From a checkpoint of a small mixture-of-experts model trained on Wikipedia.
Size: 10 layers, vocabulary 32768.
Below are experts of layer 6 (counted from 0) of a mixture-of-experts language model. Rows are named router (the router's row for the expert), gate (a neuron's input weights, with its number), up (a neuron's input weights, with its number) and show model dimensions 0-255. Each number is 128 + 24 x the weight over its row's rms, rounded and kept within 0 to 255. Numbers have three digits each.
Before each expert's rows: a language model's description of what the expert responds to. This comes from a sample of Wikipedia text that the model never trained on.

# expert 0
Description: Digits and number words inside figures, dates, scores and tables, plus units and counted nouns such as 2.6'9', million, three, television.
router:112130149137124158131087151112104091128146082096125163094165115105128124121069095118111137139155133146104149099087135130145075111123128141115117180124154142107150118126147154130143127099150166157136114127133148124162126063130137143166135129116174130112105124135134125118084165135140100119159132157112086105127112126127096094137116102120129172101132168111147148109120117130163161164148111108157096133128131107099164123192129156154149142116141117129147155154132141144107104159122104141133112128119155107081145164100133113094146124099131153144159097155191161116126142132093136103084142096104135171154085095122096123112129147102153098140093132122130103112117136135131067141154131154150109178145134135107150077138119109132072119126107112143116107148115131135117135083164181
gate1:143156117113125085138077142135117192136157128143132114093109122123170161131141154104142138146119136118111082137156119147069131091136157126136089139108157121129106099149171119117111126139097084138132139165106103091116183121132137142111136091127104135118133142117132135107122117155136086125118127155113144157169132106145159086114106115137097127169150145101149104086152146126106160096119133175106120192136149159135161155114147118139137122097111183150112115081106143135121113184151152124155097128119070121166179140121082139074143123122103128133142135104113105161165123145147110123114124125107077118131151134128116106153161112128134153134115086131081174134174108135110142123167127117106139144125131156155131161145102134118138115118127188152175127120097150129130114124120099
up1:093123147133162154131133141153126116110131117130134148119165103119089160132116115084108120081131148170122163100118127118141114138070106166148135144134144134141095121130059112152115123088125150153114070136104147112177136099144110109099117072113100163100122136127121105077127120115119119139128185193115117152171134134144081147137138167117130137135185153093139135127086114138144130125093140130165096128134135113158106138094177118160082113160123108147142126108096114108131127147137122105133127096122146064140097093087138134099157128127108130159138117125161157136141130134101117163127121133086152148137139127093111103134134143137130142134099071099087146121112113117090147134139127123107087117174142100159153107120106121117118102114161130105166104164139147100120177145115133
gate2:172085141106130122104136145124143110115088100161117150113142110098125113140178136135130111108162107101080094158090101102102120118144168137153093099164103132137129097139094161109091129125114168137101099117123134108167117125134120168134167132116125123109108110127105133128154094107120140133164157107139165094116109133147114100123137140080093124123102130110079169155134114109110077149149145116130103131107117140112097094133130129191208120079121119134119135099128126139072105143125150122115123175126091143111111162130139144117104143096159120132087090153103093129117137140128132145116116097073130145102135130092121179134143073115140058097148109107108162100128117121136137106129126097101151113127115131091164128103144118113144116129114136145144140114137175106156131094093107
up2:102143088136130136123121059124161133101112098098146115110109112125095127154130129135104119114132188139124088101134133133116134108145088134150132132141136127156095118144150115153170119119172123106122111106137113131108127099104156089189108083129120097151119129104122122130134114113174128121089108117149096154128154084147121143144147110100142173182141147109137143112119129139113104107177074135151100112158124153121128106135150123101142166094120134062137117152108140111138114151128125124129127116120183107095125120094132183130123112119087094118181138167148129164089124106062118102115107145137127123124143132162135125121106146120157169159127138165135114119132106119128095122098114153125124095152128171100110162110155193119137151106065125156125084104093108138145090126109137
gate3:154075141146141115104128158174115093107163139120149153104161100133107125161125126115158135110114109167136142122157139149099157124096147139135159166139136114104106129133114138131155141106124120162108116115133155096144100103112166090108117111147099172050172163148121158105098145131108116150125179143162147123113097143112121164114130116141127133179133194096119159119152132114109129083109087129079156124166153111123117127112118138138101156127150127126158122133166106110133117140105100167123125106180139106131136156121155134100141127117094123085111133131125128109140105123142122127143088135121101117133167123177114142087163157099126104130119143140150096102116134149157116139104147140100125133149127156150165141119142130168181112118117098143171190103175148168146168078111124
up3:128134141122116095108169099135153132149118112137099168150214124150146151165110139181158177143114140154090107148124160103116112122123119102156141136146155155152144085129130142107084153104163109136109136144100143129136148176123085117157143156116117124168137118155136110107173149160157156091129125131124140148132126142139115159139115133145149143160150073144136120116094146102146101105132138142124140149107190145097123134131145159118099100138109149105077109139136132115122084137089122129113135132147138114109147123195092150083147159139155129176123133120115086117135144144088153187140129179086150174144130107099107149123145131129138119149116107144110098100115148147124136104158135129169147128125131118118141084104111126106148140130117101088168140128147139122065099101098146
gate4:110115112139102102123127109138122126104140119086175141150137118118120135160160155140106125100102123114126135120082168149145108139160122112154136142093128127087124089140101120131160138135094114114038110120129103103158138096111118167139157159139132132198061097109173166164126137129101096119119154141176149125163130111142164136119107125125129128138154128097118126122106145103141137127087120114138157094179155166127149119120147156130134101153133174141164085110096117139190115117104164113128112155126121154144104154121133153123123119106114154162124119104088158113101117134088126157144123133122135144117131138135160130141111105154143163091109151102121116131105190113132164123176088098142104119077105140151110141166121107098088141127117099182143148152138142151126141118130157
up4:134101106135144091134140128105094149127106133170122130147126077121093136132112111154123092160112162160128093118127156132131151144112114130104157126130118178155109112198131106096144133130134121123157168098129126127146113109120118131110165147112136096131134105146126166107113141086091136057128072117115083112151171119165169126105140152084096094123147108146149096162097131132127159120140110131169109128116160131147141146095130143137098136141172139131129104148135082102158103088090161107112137116121169093139134140161176094129067120113122118070132106105128149117126116085145159163140152125123111104144117126076109139099114112100113132085141125162085139152111121169123145135144139127125131110108136160138124137147129177126139080108100148158141147109160119146115161094098125
gate5:155127145106086131117119159144113105151100121109144109133084162137146133121146104104106126149127129130151097156131138163105151137162110098112199125104097106125146147156148139120110119119074110136139134165131112119150114117146125163128143135154104154102129125102110070099116089139132105128156157113128101136121110131116116143119163087132156156062144065083142142164125118134146088121118136131143125117119110082163114130114108184158144136146163133139127159112139116138183135160143147153133181093105123117122128065110137172128130103131137137121137116133161108150131142121112112126103132123104099206125125157133116134114102128161104087115055118126128132124126068130121165138090102141171113110149144144118136081138155113156154130122106180129175125134146133111137142106113161
up5:120128092118125115119142140116164133164130124140155129143167138150135100136174168173150085151120112150135128146132143080117135140113115137161137096086123108169159155127100099110108110109133106065154131116101123132126110111114148146106134098081108123141109090063144155158119094171101123144135142161124143138118141117129157111153127085182096119131158140094105166125150141172131128146095129159137105112140086120100093156110114122145152143126126159123175120100181111107151153126145133123167150066092138134122113128080103146159126119132162144142091155142155128093163109172103110127140132154110124165171120084153093145145152140137098118116161126109131142158113100154086116113114138094114139147135139130155145111076109134143113131141150157151110119117093100102137165088111119